Experts of a small language model.
Size: width 192, vocabulary 8192.
Below are experts of layer 4 (counted from 0) of a mixture-of-experts language model. Rows are named down (a neuron's output weights, with its number) and show model dimensions 0-63. Each number is 500 + 40 x the weight over its row's rms, rounded and kept within 0 to 999. Numbers have three digits each.
Before each expert's rows: a language model's description of what the expert responds to. This comes from a sample of Wikipedia text that the model never trained on.

# expert 41
Noun suffixes and endings. Word-final suffixes and plural endings such as -ation, -ology, -s, -ment, often in section headings like Certifications, Ecology, Signs and symptoms.
down0:534503532444523550478521455430490511489491542494459449459486452492564454516516487507490509432514620604517521480468535495496509455521629534509501488585475500524590461511502539457538526488471479
down1:499468522509515473483579463457520446462476463462479511492601526497437438469498454515564478505459492475469535560542535452542486514454523563512519470476472588556556544577507560498405540431515488
down2:488506474503510483546503464582596461562518563403491432445565532525489524505526499494500478563576398466415552501508476500462476482524423465521447521533456465530509484494604559515522483488521543
down3:536433469467455573513521448486466515537516521471558524528481489558464484517493464525474483469548518447512476518459480507564440521550594479477450498517481508564488531527489621473498605522531564
down4:442535513448502506505438583521513503480554528439430477472511502564470517530508517486480525498538532554517453505477501470491547514514507572490566432471476486452479527563501473524555481480427537
down5:469500438500550488550455557510453494446581560469483551467534510495514530520472480556483519529558515543508479457481531522469465478459504570466454508551499511575494515556553526474428499452532520
down6:562477507524527528548549496480494514459393466546472345520470586505478469464528513463522493542519427495461458437498500415569432527437528509452406456462459542500450513449446490480505565523537519
down7:480527539514478520433583461539496422529506471511480474522534514562467531515510460489495471501404302502474513500477447504490460533532337447515480526571504552516519486486475558477534472505495476
down8:492558512472472460569515491493480546489474503576449478491455534387566549508567575456587515418499421565438516539490486424547529465525460474441508468508569491469526465489454499507510469540481529
down9:548489443456541535549507475564533516478513520469452513504476525504483527483544507551481474497545552504531504498488519527530497463574602521467487548485549502517489376508536542449566535533539529
down10:512390544503548439490500565471511504514485495513527498468514545568542501484493481519467481521475445506537568478419487495526485469454485478518547466515491507438457458443550434524517484485500553
down11:502494555440514556428504493550488540447461505521548558433469519461446426581520446436543525488482512499524514513420514465482514557556535555534539456462486560505534515459500505541513617564499484
down12:477487482494459520523467472551439455511477524502513462519576552462491535543486481471528548519400485484525471555522525504525530464424503521570540481474521481493516520482460535506501537542547511
down13:475457482527548542575520517510437509517533517512516488481512461473500434531540480468524540538501525409560519536572553509556492545441528507492498536440484475499496523504520478443543523475442536
down14:492443458533506545511566500453492505503532483507459424539507522449525413428491488520520521442409532455444483549496501545432554471429487506453505515545450498580508490553512481464500560463409444
down15:548490491501441504471491524569513539532539499465498490524468502474464462487460418541458546522487575381481510548533480557525514478474551428542475458529467550477486557457500535497507484475531428
down16:481489441443462526465519435482515462472470470533488473547513538482509478470525548557489468535473562487482522432496540572512478463504521520514478499441484505555494501438525390408487538443564549
down17:498527503531468530504473428482392464470501426526502491534535493511506501545548548479559489577428504446547512425482479513463468527551417505510453499494545517552413487471510468544432474517470472
down18:465518493494471508539521474481388524549510471516522508520586563488508465534484458461451477522533472494472475459484527503504429558497490437584466558494493445503540560527577594561526545459561555
down19:550488523465477501479390473495534447467462406519560505520522558520504533495517543465477490519513678516484463406438508484515495512456517476463543540482487566443510562487526471529560536475500522
down20:539541497558556534555486461499423515494490478567495459529472485437521549469486532505516493541508465528475579489490564497497549442534456466470543533509547535460498555465472460540511456473555527
down21:604501505496552493529446489464535461534520480514442450521539495597524596471553444502488480483528521475567547521518451535564450536469494520537468498504459500478527528563490447523516485482481501
down22:503466506497486496509506467538409533468544501484567512641424538416398548503526490575530543557529498512564523528530586523542431440546469527526534422537492494524480504476524499510497510480467481
down23:545487509482481513451474521514447480471581517511499482483435461519493467536541429421538430501470556511472509453522520524532516430571483531535538460470538469436499443498495574417487473542447482
down24:470510463437463516528552528563519490506498528490455541545493433504498536506523513470508570535494467506475485492570517467539497462466360481489515528475545472540498515481569488433493465525531493
down25:446526475519493601533443463445452486468476463489446468467530470469480583468539432548545454560484483534530563401469555520455474482513566530549526471535462439518600475550445532559490579561541462
down26:570494558528503531522455539450499514526469557542515567567484408480520527480478506527548461437505517564422563497455505536515580540470445524518479442506539528482550474490508466469483484530515453
down27:509555480478518586553459471501540466485508520533526495467507569431544543476481498536499522553498332492550498553450502544505550495498380503466538447511464511487601466523458498532515522441529542
down28:522566521539468429500522496481515524515493529522478474452497576494430461441489551530490525454437474477438492485409569464460530532553490554449463468433521461519446512529582490492520491526505509
down29:498488478519469566505517555482557501525491468500482500520492543518493520429506488516494513477501319472476473469504474546479477529470520505515558466483484494561481555525563560455474552562556410
down30:467449467524511550477555518456512503542542602462508503486505537532488521533481462502494512455469535451475474463481536463499469532513541531504455524543454502480480500540447460421550535514507532
down31:432463530486431524443515451490549555498581519535505565559466514577529514536461527483474547490535489492411512557507464547481441446423484474524459530390471524495544546527463465522450499482478473
down32:487511522484529511530548519509434408488468540480536551505504498494463489503508539524491480518557490517443512563497517427457549469512386544527464509482499534439493483584500460548443485541556492
down33:480525484491513521491482512383483461514489505558471503524515548454490462526386460488517508412556527494539520491506580477564520578489497464514475500550471424475498455459461477549507530504516468
down34:572483527513509544515536540516521506484562452534420506553493516540531524529544503421505503442572619513469539447458455456528463457496583505493564469433469494409528509461560463512496533488467452
down35:528529496398427514490490514499491504501612513526544496518417485462414546432489506468484521478505509515523469457489482486517487485465562486505488501403511547470570455469529528472473544464484477
down36:524479443468474583492540495426525441518533427559438502540485544480437512546505527566517437482531521485526515476477485440492517547461466558510450508508474530490524590563488485470519509469529485
down37:462508492461473502461476532478549499517552472504441480492451520431526534560463514534450499491531444567567566463453570476526483628506537500486562521532438441475402480466511521484479468484472494
down38:536513453515565542471547502516449494481474484498538520508534519490461494542542484450541454447508612495495584548518507484527543497535569438455513530449430470429552499449457502501513459508463562
down39:536474478569478557425509506481469538479525543506496502474437495433483504474457516463462520492491344469583504508476449502478451443578392560514544523451508507560514456542483554428514464536510467
down40:527443479555484428472494498538544537517559564514461500535391474506458551492458494523475533468497441540530544469504517460527505518554458486548498532480418550508503491494552530522585607463463494
down41:572546451534456491495467463529486451484531586443524503462524479452521525481515561528479481560601518528491591573470552537469522543527503502511509506437505502490462489518483497515496516540485454
down42:526469510607510500564521514508513495493473527487537432459514476450548502609476553490475572490523456488484544505478518505446481489549475462572499494511528524534524448533564526469543493432527536
down43:481525486471508499523539456483487468584486520478507555510445488540475490533521589584472447437514528499489399486500512537494413446530563542479500513492442436519505491547571539490568511515555518
down44:579567501450435398470535497501489455523531558546465450472449504484515469519558464520445504528550396482467486581503476462494485510592450437407505518532562479474517481511503498449465494461483401
down45:518517492449407531430528495501533507504514478497567442576541533486522484477461439516458458531577582435421497457537516546496513468546549510454462515486503432504493494525463530496470485434518569
down46:475521456463426564502540507500429494561531439541472510554468612519529519498434502484487506491466728438425431497512478530509451507473560496506496575511533507538505498524472482501510546494503490
down47:490525512482451497514463530479485484545460490538477560526513509446525457567471428561474521486557479456512411564571515490548542516440512567547491524537535481471580518488537463449465499458530469
down48:547482499536447506557574556422533561479530516524523448475579510515477528468569526541468561414458413532494456501520554485502514522473483460446501560522491477467518473467550530501457486501472449
down49:495612556502553515431523496466512568522444509538474534510468527465507526508501500473423474518509441490535604466459446530456584517512534477447552510422454417504444500492461457535417486455497518
down50:514406553492519497545534535521455465524494481480514488493481530483469487569451535452551518411496511542456480545479480491545458486547549437445480527533538540531519454489444438424577454541480483
down51:566508435503490550471493579426567544562481582476507474522472483545486497482517519511453579450482533479526474467417490482577428470462533560437479537528444496511471489572548505450479597436499560
down52:532497514439481531496465493467496505547450484467454575433464483512436505447557451465483570525525514511522553465533464511451522516420411526551448461509497515432570538535514513493467553413488460
down53:524516483507506493462457519501478639551460529574484547548463572500509474527558533521467556482448529457545576497539472508459588510438460482418472517459530509545524483531496439532514487499451494
down54:525411479518480500562453426518424550478586513470506567563498468405505406489480542499496497543532581486483457550508489546517523481505484523526587466545467460442526556480458478476510494496525444
down55:506530508483532450508471460511555576503487510488455521501467474547479563571537465496527482520477556463502501481470466448471556486502487439538507474459498445560552477439517411564513505564486518
down56:450506494453488487530514557514556550539521510517434509511494493586456458465436516469461533474485442434515460441571514554461389529546435505528509482525533493493463501520525515434527500445474496
down57:518532426500481524458473539492492490496581505568468476490434502540597514478533534497534523577505415549422550498453515525470477418539389420512546535540477481404514481515538472504500479548425503
down58:410464579526497546561464523477445513522523464529544447440524496486483486479459547478502488547452524541525518534488512501570508514516492527448515445482557475488553532509409487610501444500438424
down59:506576494479495489533505502563594572489513508451494469482456529532481448356498463505549513469523542497462486492564503492489523491510530514441487465465500474513502452504485456541445508507506517
down60:497490471418532478488511530483474444508477452478508459493445491479461470501502442524443473587414514518486489490522457464483412508539547482542479407499451524544502466521467502529585603550531536
down61:535462438511555570483516442547486477451448601513565457486457475524481500529573464485480501525485624547504498526504500495444562519473441497465527443529475531556558491548483431432538491507561550
down62:575515511506477479533522517569413506481486497516445499546456498451484459532486499458415552506517417509494485529520610522444507513522409505539428508470466523571545454514473509462545528517572471
down63:462566486451494537496534448426481404532490511534473529469571514484479479590498501560420459489578480453438405502548483500546454445486474502523545539510458461494446515507466494411551448551536486

# expert 18
Letter m and units. The letter m as a word start or unit (400 m, 50 nm, decision-making), plus other unit and noun pieces like km, ft, length.
down0:551479511458451539449444496535539496509526493495496609539585432428515475496570494470600513528486585462526557493502499419509524475512524466495506527471494511472530516476504484536522488602473487
down1:517550495525432460521526433500492473437482501514511472496503504431506535479460503505463499448500545491557508508472489461545443532532614469515564646505517555567542548471451451503438541465573518
down2:484463464496563436483450491481482470521523487540477462519510534539600432506441525497457525570528616481447535522489571487521507537569543479478490483402482507450483488574514437510467384476535466
down3:508455525566500516565523459489504513539489488501454432507460578536509519485511497560537561532437512484489524539514500551432484487588578483520493476457494581532480470445499493477581567516485459
down4:509461457446504429469492522583438504487519481503450516541536500479482487496546466585460539515552507631441489543535549515500507550546555459505571553493527511469413556468553518509528588488534466
down5:483512540488518557463434491508549476453507523527571544514518540500508468564501538516399531527546439571459480524512489497560502475470451531495431546385454462474532481435484494548520451484551430
down6:534495544543467544429402522563522490538503472495416475482546485496443513440501528510522501477504494452513476378473526479523434426460495538531529448480531501479574448507508486438496497396570471
down7:579479530514501582518521489478548460481559515483507447582513457467394529547533531461430464498536483492477521491521492463545415424459555478561429488480561531506505534500469499470528464465480440
down8:469458492509564504548499464495463470488477501495465464515484518526465520465503509507469530506524526554594490423501543574500500525543464490570534536521506486503528523595531471466547518503473483
down9:472562524507502578494515586536529549529530531524499542498497419478514480479486497514543573430491490457475541544567438520513553443504548518499522456525492464531557523447527553509465487494532458
down10:490538588422501445552505483468527516522530531480464430578487457461544480446465434456489469473483509547538452511473503506482512439521502510495467455516427511475506413506542495575536494498470439
down11:466553548487506510463501473534524520525540502493523456521471445541450496524492536428533489449483528509498556452448477505486515504446523444524489497509433477524525490479528446552538479463460505
down12:484600534482515488533478513515463492422498538480426508479518511534500516457522467530443516508547513509585489459461472473489548488579594525448538490458475499580506432498489434499488485498512576
down13:466534411513512502501441541484491472556472528466539522425568554531489459471449488493484506550439419450598505579505509474484530496486528428469491561505480468497413491511473519514482464462490508
down14:465463573497589572501494510486484529467470517448496554452473576451506509503493565536423527408543486497467512458523513433509419500401554498507553548458489507503530551427463514453452471567440470
down15:478486547577498485463612491546437516461495501476534516505515499504534503493560491496515529532493562508507530471517468496496489448493474551459475480457451555525495469462496497507514470428506478
down16:416532489539493465463562421507368476493494503513470494492486496510547527510433525514504554512407616493475537467443511516442536505458458421553508519442497521528564473532536505413481558511478501
down17:514503451508514433468462499393545458522489479443506458481551540545504528485465482420487484603516692555481465459512541579472468504525560478480515488554462519479486472473429481472478522467505514
down18:495608483467507422482526489500488547526531561496511543561490491467504516458455460523415485521485527454478485533523575567564492510493524478504502467470470533511524523456520494491542405396437484
down19:454489503521490497528491494523504470543560506502540554525551586498551476501443498481463525413459588485599510533502495503496581528468494554548518450513558474505589429503421534482449541493515473
down20:542528542485486569505539509467524438519571500504611487493499452476471482485540491465544492495532449461554503501540515424518516532498454463444451525545495533569535525518545493525499495456443547
down21:586489488539421465523452465474504530485536498505515498461512485544447572558494498537488517486499348453564510528482461460492475551398510481583548520520487561539486502512466499515527491491552490
down22:556442509574491576444495419515505525499499518553550477438513414493554414501457471507536470568516449547464464486466522598503455568464398497510535494522482493461550423502484494479476415522528502
down23:523462526488492451415428497530449490483540544487465605469532496474490455485451481497514428448493470500518434474474497482508459547580530519431494476501474525467460466456421531511554582489523547
down24:518514478495498580482502472436390485410570519499541520446526589550528541534522507531511442491545468475474488470424478416574441571495454483531539428499515472528565541463462439475518536566497538
down25:567423452499496478466537482468486501526544434510487469577444433510503521548518570572497445562472508559493469474463468591488524510553461472479552429546462515474495506479460513542544531478486467
down26:563495493491541517463546471471471456515524448418486483453486518534516431530414502422462504543421545499537457445449486410523521480485520563507533501437514472501516525461579450535598439463495495
down27:521471468521396562507459483495511447508496598536550441505509520498483498557473576479488466507565459570395453520581497515416525424520368471516488521411493557505524532517536543482439475557574523
down28:485544486503468526530565483521427476522532520489513514521512515516460465533570508500478526447578460428387470533471456482461459448519490496498490594513484506522523468494554592444493545459444547
down29:542528493509571459493505479448470515532502413525492518498561480519585532476504500465532552476499524553476495545464516455503527513563484464576474510489507558496523519495442393423551478542490474
down30:505557442446544505578530484485467504512541504532467525552489489547537571511535544537541469452525464501486487481479544475580540528487462510604500489556526407522545506498499451541481512532551504
down31:539518497419506516511514466499516513508449521511480479522461576501514502490455493440499530513477470523499512397463512441523461470511571468515476543498497496512480434560464536406510593512495494
down32:498513491494515542470458493471519544484526482572522524537451467441456568549510534503499458437450508501427535521504456563533519417514507539489484461510545570452457560427574551534548469554499524
down33:476458506505500484516574460553533445457436498519475460445517479538475485498516505473476516566471579472512458401545544521482495433553626581527495493504520513493471502537550537467482534576578514
down34:535476521564447486513424561495494510580556451476530459419451513566476483551512510507434469469504494506508543523527513465438551527513542503447473446434479506442554496467528532441523422466526528
down35:456574564515491518489505484521479550445476491607551518524525541436402550510495515464522462483486590517396504520516438555493564458503645473404464472496508542519451528535533471497512454504518479
down36:519437500522520439511470462422456604473516518523587439447458468512547457508416529514560462523536628470614501528477474449503580476489478467554520439530458422562541470442540506493525502552450490
down37:543459561457506506467487454515540620514477470476412516500500522516507471475467502506493508467495478574483546478469560494508542440452487548485564521537464504480455536522445500509541544512577591
down38:483423446540551502496561513535523472495471481510507600510428482533546474537539474473562503434451575504536532541469543511567461479514458509495491519436517573508506444482444522561547543553547520
down39:459550460463474541462549544513521506463445445548443441524462503507545492487499547497498458488483398567477454526540516582492503515499489508572448543554524511549480499523545465491432454514438499
down40:430503490525546489519542517523504465425504560477527510509481496539560512574455494441475450536484567435552490499533530434470490498443550471486434486556448595541531485444521564555400467487540461
down41:475475500496513549479529435459537530514559516465596506492514619528451466523448515475489491517414613476488489530498502536462421549413509492491508405505525486524503529538531542469540535484453470
down42:462498440498472539449538468463503483498468495566498571535522545522533506541479521559524512475535660536547457537492507452499500458477569607534436514494469474473497491477509541463496481541562471
down43:456552576490469456501509517545452525482552534536500504480457528507458544517488518502531553510483474535528507522556552528503524476470520526612503467477524514495531477472552518484520553462514552
down44:544534560528493470560530466480494516471591454477510543523589479469464576473536470567488433542444633507388570468508445506440455484469523458466452500466452480474489535502430463485485584500492442
down45:499440448530497473489497502586515490500451478554459441513484487523490485500460604418488538541459546434509497480512536506443461485560457537475484493484491473587535494507521461505557610545494398
down46:573551507509504593461494539377476497524501497519542481467506501422502509500497526519515562437496506540449511496486499523472549507588547555456496442444526507426490495523530514544522563470508508
down47:476564513480469519488518516529525511531525495506446602461494474437511580450518492553492477498484326564551544548501398493429538542502429466500500516454589445497458466519436447477462442503527502
down48:479493522529553543576471444543524494535469496467511465548483440566486504429481487546509549437556501569570550535584541512472520454463458496488523528558534516494531490539567517508485478448470474
down49:542532491548477488533498446498536536551468512517460424579525528508504466442515514479530500469451454520480508485510503479472479471494498543487431517476473508528558541451381521503554407457481549
down50:446482512457491534517488465478492503492512490475508527443514568521513466542557554474530503448485422475474565578460532508515497516546464505535481528482475469418462509527467508468472471581517532
down51:548552467432535571510501521552512556555497520545483501481511502466512537516466504464564552501504435515480490571505482502556496545527490484437562428578467506498494496510495475460531453471537559
down52:447436562538537498506526575444474566508518561507477571568511495477526522416508445450496560576519471533580458501522486459523467480440464527490485439491575454459497499529547569490483456472538456
down53:482488453458461536531490430504571449533503588547513510478530507504550534469479524503459513460453465468518529420442503547473516474546561538487546525562474458444509466536486521513475590519504499
down54:504515464488519537535492498488507572508552532515472483496466517494489473558506502542485457462518668452512549438485497527501593449555558526530503544542540496491478493571494487476472436494518522
down55:512499486520479530441487502559506477497488533517623426537516500489496542409547486495474427499460487437462520439562561451431580537523409489536549481469459516501548514545528451598456424512559508
down56:499508464514483550507505429494478500493392542516446545528495526526498527471499576515496565477491536492556418544506575502488527609475539536473483434477476515533447464537550461507535468476546545
down57:545536511492479493489430500524424487514505557536540544491506458482545496471570566496504546518501461412502524563474589536450487483478419496537499506493526515470552513566539438595491462546506529
down58:474520442522520479487497441524462480463584481460493493513479432501537569523449456463483505578565471491426514525500431479507526449516449503503539485533480498539453490531473568562434427534471565
down59:553469564485518483550548469509526557546415454483495496492572472480523507520495473466470535468515585484508477464495528492521473481501577487461518484418533547491514502534501547521495470512524435
down60:475525505468511538475505485573382507502510433555507562434506452498518519452518470440461542487504561500451476466492484423533558414498493475510505432444498500532552550478535508507477413596492504
down61:588541452498541445504499499469535501511513522520542574520483512531476523470493468456501562468530490529478508420479512581506506521479448413586478512469504503468502544536492510446482425451525580
down62:507491515430614491428492549506465457492479527424458452491459464503513465535546459463491581400501453522542530462492568471536531533515524519562474486486510510459513516435444534501555502476456480
down63:529489490443432499456468552459415518488478505604538507434547511489553423404439485481501519550392453522510493521485469540480457454469492549521451528454545445517537491478499464479463528449469534

# expert 2
Activity and event nouns. Nouns naming actions, work or events, often -ing/-ation/-ment endings after a determiner, like research, landing, meeting, performance.
down0:524485505505521501464451468499545513589466491518529471525508544489552521467544578498498510537466473455488490560485479562515480431468546490467486463460507509423487524535486528524482481511476528
down1:514455538534522464554474427520477509545463528529497497412521491542492485560532486467508504448460524541491467433496468489511536489485433482465469539489457544464519442477520517515511432507419490
down2:491407420489493545492496498446594492453529538463502489518501454519466535571489502542495467515500521465493476503521494509477497520522581561514426490466489504489471496508456522506474531474448499
down3:491527460498449478557470518511476436453541510510486498508517524502505509475507495447535533446549399530487491496520492515478516547475273498554482455533560478533453482554538520497475337518441481
down4:496507510469524480472507477498441489402464462534498475547487471515500540484471479473548467441494556553584426486531501503505514530508481508496532459399458544460546424513519419505479516549495563
down5:504488493497555492503478555465402542554435547537489517503525421455517510461509482449529453468440507572516546478513510517514510463483597460495526509482503487510579465472423481569512463464417545
down6:501546576469461444419489469492520464468511461531483513511560506491532506477541572491543519468523428552473559544462511484523528556485415543485567529530515495513516517524524472436500485576430448
down7:482465468558539415481553521515470508456508583561456532482475499531539529418530515469580523538483465518456542487501479524455552493534504519447548569502546500439427470436447461511496457487386509
down8:490438531471562555475579437550602579476439451483525583546456475490508484524483515476466415525528451531528480433490507539553553520530493573478484558486469506483455524525452553486523490529497498
down9:434521484549385502506582481543506526512529527458564505509491522511564493494484476490477537568543512487412517481544452557489513515495452553453551536493545540499503498537460492429445470514466516
down10:487470526465476472452494478522519396448540498535510472491466508515474472433533421475511546439429473540528528599511512461528557521563438459474558483558548462454567532511460518508489471465505489
down11:488458517476509528586492481422472531544539534499520474460490494511523428569524541499550491469493432457491537626476648530497475459487480493483460529568550493428513509517554487525537486513561501
down12:514468571589488539475452571458477466497495564518460524511506449445488509529470500502576574526508469523492559500538456519457507551483484519558499487580500494501505535508519443524526503549549467
down13:511485527439565539471462439617488499452510449516537478508469479526480421576450518426520491470496481450531513525535468501499478442507398453493476416462519515461520526441457484514470450553500473
down14:576572538566510456532564446492606527494577489517466509543554463469508507403528504582523500548580438516433539467555533474508475560484460464549469534530528487539527571481535529494508529521460541
down15:502565484470483538495505468461503510492547516515485500483487528510389486478498499454450461470450589513460474425456505495495417472591535484515463482502428547486488517536505466467505464453518520
down16:474530520513555472574504484451489582484558466470498452477507497463505558521491490524517471498499491574531487453528512465513477512496493578520510482606500469484472480472535457410543532628540481
down17:521493473481452561547539511529539506531415440490521499522458504578539475465548474471464506471515512427540477492436530510506552472493569534426499479562534476522520499534499536365423486415503538
down18:493473561521459536415460539498465438498540605397461426542505536501501454476544492462449469467533599468517520547473497535474482502437504532515494495461503487521507562537502499488504521504479476
down19:484447529512511446481486574433518520511462461523520497491499467509469498522552526506547540434491437444543584532451455497504440510481530452493481419462507538448487428522517561585477507517404503
down20:477511505581577436497488495542512549518429527462500466369482592471476515494463491505452414501458476518557525471459566549454466505535508521474458461521485501522494454549472522483571565458518469
down21:573475472519517488535503451529513499483510521505508448505457531509486482570516492577572508491482678526485542490473514541510508462453520517564528535454547498523450579555523562466497508461490523
down22:491558520416509492447532529538455509497471485463545504550452509538470448530448461562420486438508524452477452496568491472489452518498472593493510487514454439522491547471500524477472549553492513
down23:503593496522531532546546498552506503476476517533487520539563523474452524465478486508456488515469369467457568454579495481535577523544446480421519541468479515475523469523424507462473494503548517
down24:571484509482488439519536503514451468512507482468452505465494510537539513513518511500401460451459542480515491557497490513520511466551556457569494436561472552482565558529589503544509477505501524
down25:506489517564532489452535509419574568529551558470523542492426474533548423556495476457456495420503564452454515490412466505520419497523552535495529482555519417477460475482595496449486560485558590
down26:463553507509487495489507461563490481488518500475498471486468528500420525537429486508585538523500464502535510484530506460485457528518494493520477555472524509510488525554507532500471541573470549
down27:476477467452440476493507526484504466449476439478407486524499486427521518557422569487484495535469422506592503438462511547477519509502558510563500497458515533577445490448492479472449538527487437
down28:484505496481490448464500499529479476503466518524584506476465566537470442535515544480490542486529646497464528499463557520486475462467481510494554490508534501585495509467507546449525488492507454
down29:502524458533421522473476468492522485425559514511552506492487520477574476502451484451473508451558530497552517499485531547494454534435527484518499514520469446468488469404451525498437505534516498
down30:537508493542480433553536510560503456481371496446575485526512514489394478497510577524467545540446472510495522539480520584496544491548407565496502533505583520505512444506404483502481477454538503
down31:463495439535441440467487486414569536484528551463463543478475555532532496503501554476444519515538443449541513465458538482514460420516506435542481550536464452519451543453539519445522465481563516
down32:480560487520468450501547493524428523522448450530518512494571454479424545426483493508530502536436457577456473471536422530427478497570478548520513471468443449513454421460479473456486478483529529
down33:434407497562525487477461493430544459533534456553500512552500441504489437443469504420521528546565550509584527524405527480482549564504513486423514454539537500371570560534574547519484457516491513
down34:463557475488504558489495497504466522524484455525463467458538522607518521511479553578524467479417478500511521443584456475511516578538500533481547498552537564512459549520528480505485456508505502
down35:483483528528501528457509452540500529479472469511482441438572478444463544502464480396500479483503522458527436558477575506527487493489432588463494547456596486502504515406453505503513510429450465
down36:490564435589458546471475516479450527467575516482542497543582459522477531473495530485494480580531421456489523498526509568470475513472445472481514474388508451527517443489548447476452496476482415
down37:509427500539521457473511525497532527491522550624488431491465525563526427481510583514562485498434481553525504492448502437538533474504503509452493426545425564417494492524493503485516531542475475
down38:525530441479477473449446488481534512445511491488540519507490516466522505504481475485541614497509626515593513508471558515470456479478572558472500524471475534501411509475549551482459486499499506
down39:552516491518477486472498493399489457533461471516531474575480565559522412438450518498481590508579472543479567520506574455452459523459531457506500477551546483543477423486585466511483533444468484
down40:519480562532493480522462520519521547462491507480522485506525541499508488569564548490523537432535511472483486517554529523534492517481546485529473540482510537484495473474455470515503536459589474
down41:467457461446546512517510484473481496529461476489530480498550418526480453508529565533484482573459513534539497498512524452532534489520549557500456527458539409466524500453502475481486597523530574
down42:496503518443432428504484523474474501560484392516526493564577497476507523519502530505457538505442573479475495532550543497483478509569585558536453443538508534515544474454467534447540551530489503
down43:502504519469526509531413548450446451525509491488489532419551472489558506421533504500552467538506524531470530605477406464523572577510482480505496480613548477467530489539534488486509506431443522
down44:538429540483480563542518549424580433512474390495453495538570563480506533544445486511531500512460429529465590509563529491505531519535456470558478509462541472510462520517487552473475454491463541
down45:468461478452538460487519544532448516503490527518424529483573504512451484550490506507477396534558620540560530476413546507480491511439501505448501506452547494515483457535456496519534535460505490
down46:533435516526575491534531472569585491528441502547522538540545487560430492534504440514452517540539567580564503512526487475521491563531588575489511499462476500499446547469506573451521519440480551
down47:520498457463475502530468503493473477425445495577482525449529532492474509540518517464533520490471477498457412517523598552479569482543504505462511452485486596492580477500540521514436549475516488
down48:588507488489456527546473458488567519505549532514527470463497529453511527517488449502500491574528599514493463500560504516530424545581620422427470509458503534507470512506469490501583462547538531
down49:481417489460424488467511541473548530514508495484567512451545525517396498493440493511454507490562570418500492486509478571519514437483580587497531479567470443535539464464552447446470530471552540
down50:556549497506482548515506511418539538509483526475512485440482456505540506498487461491522434497463461426511538524493572470456485480493526517494529537498474576492504499469504449536485515544429551
down51:558494507493504544479525531534551482479460573493555492457563407445528536484506487527513559519538502462440551424435454507434439533486561524463522437541491564450490482540517477536481522515570450
down52:469528506475567544405493502522513475447447465527524524437497557522592530496566539543438492478523536529625480466511495511465516505539516517483509484549480476509443431524432512525490514527496539
down53:514458458544521495416513536491477498484513502463453533462479529558493448538431520466467470457534585457435487483536435489483485488495547550501501517530496511532584502527501463521486431496527572
down54:526468475497436496537514469570502450532518512453487477511472483478457461448476450507428440455517570452460501540503564463480453485535538500513448453453474479463453508562481544462497475497444502
down55:452443500489485441490460604469489461479547513522473475450485530492596549415430468461547451501488427489528557545501529514510546527465456516477540510444520453526526501467541512474504518547501441
down56:521541487541513511504546543518564496482475540480503509472522562441508447509573572507550488460462566502469522535390508488490505514533555538490517493477472477529510478515541527503580512518470506
down57:458504518432534446477524563540535454457495478493415482533485514518486493480468479499476446482462596489530486497542474515473401459452570551488441472435524450554500486474501563487421525485599494
down58:510500514512524511568515538494472543491541522531465515480494569526504571516556563600552396458459334503540538545436511522550486473436421463419521466462518537481481468476462513480530465538479546
down59:477565476462529541508510543458462417520520516490542551487516522582498468463514458489519514446542545498517495518551452489488454541474530550567493487533470527561461492523545523460520514452475514
down60:499539547483513524498469504487465417493430452501544526531441504524463545453509459476515489528489484481499536568536467522515546578464507528461422518397475540564550515517505490521515556483517476
down61:503497508495521479535482561545454499460482431559451566537502512477476510461528515551468529469495479440450534439464543447426559457554373466485424515493524444482544502498470482562551527516450599
down62:458537511462503541502562462594509525505470520480466531513541552514500511417479599458476508565518409476485474533541471524504516510564414544478570525514464498542522535468468495549434440474498450
down63:434533561497492505443447471503509459473460479514471517467532516471473502484507585487504593543488442540531538531519454493483517529538466471520524482488465439469528468497459496524450509537429475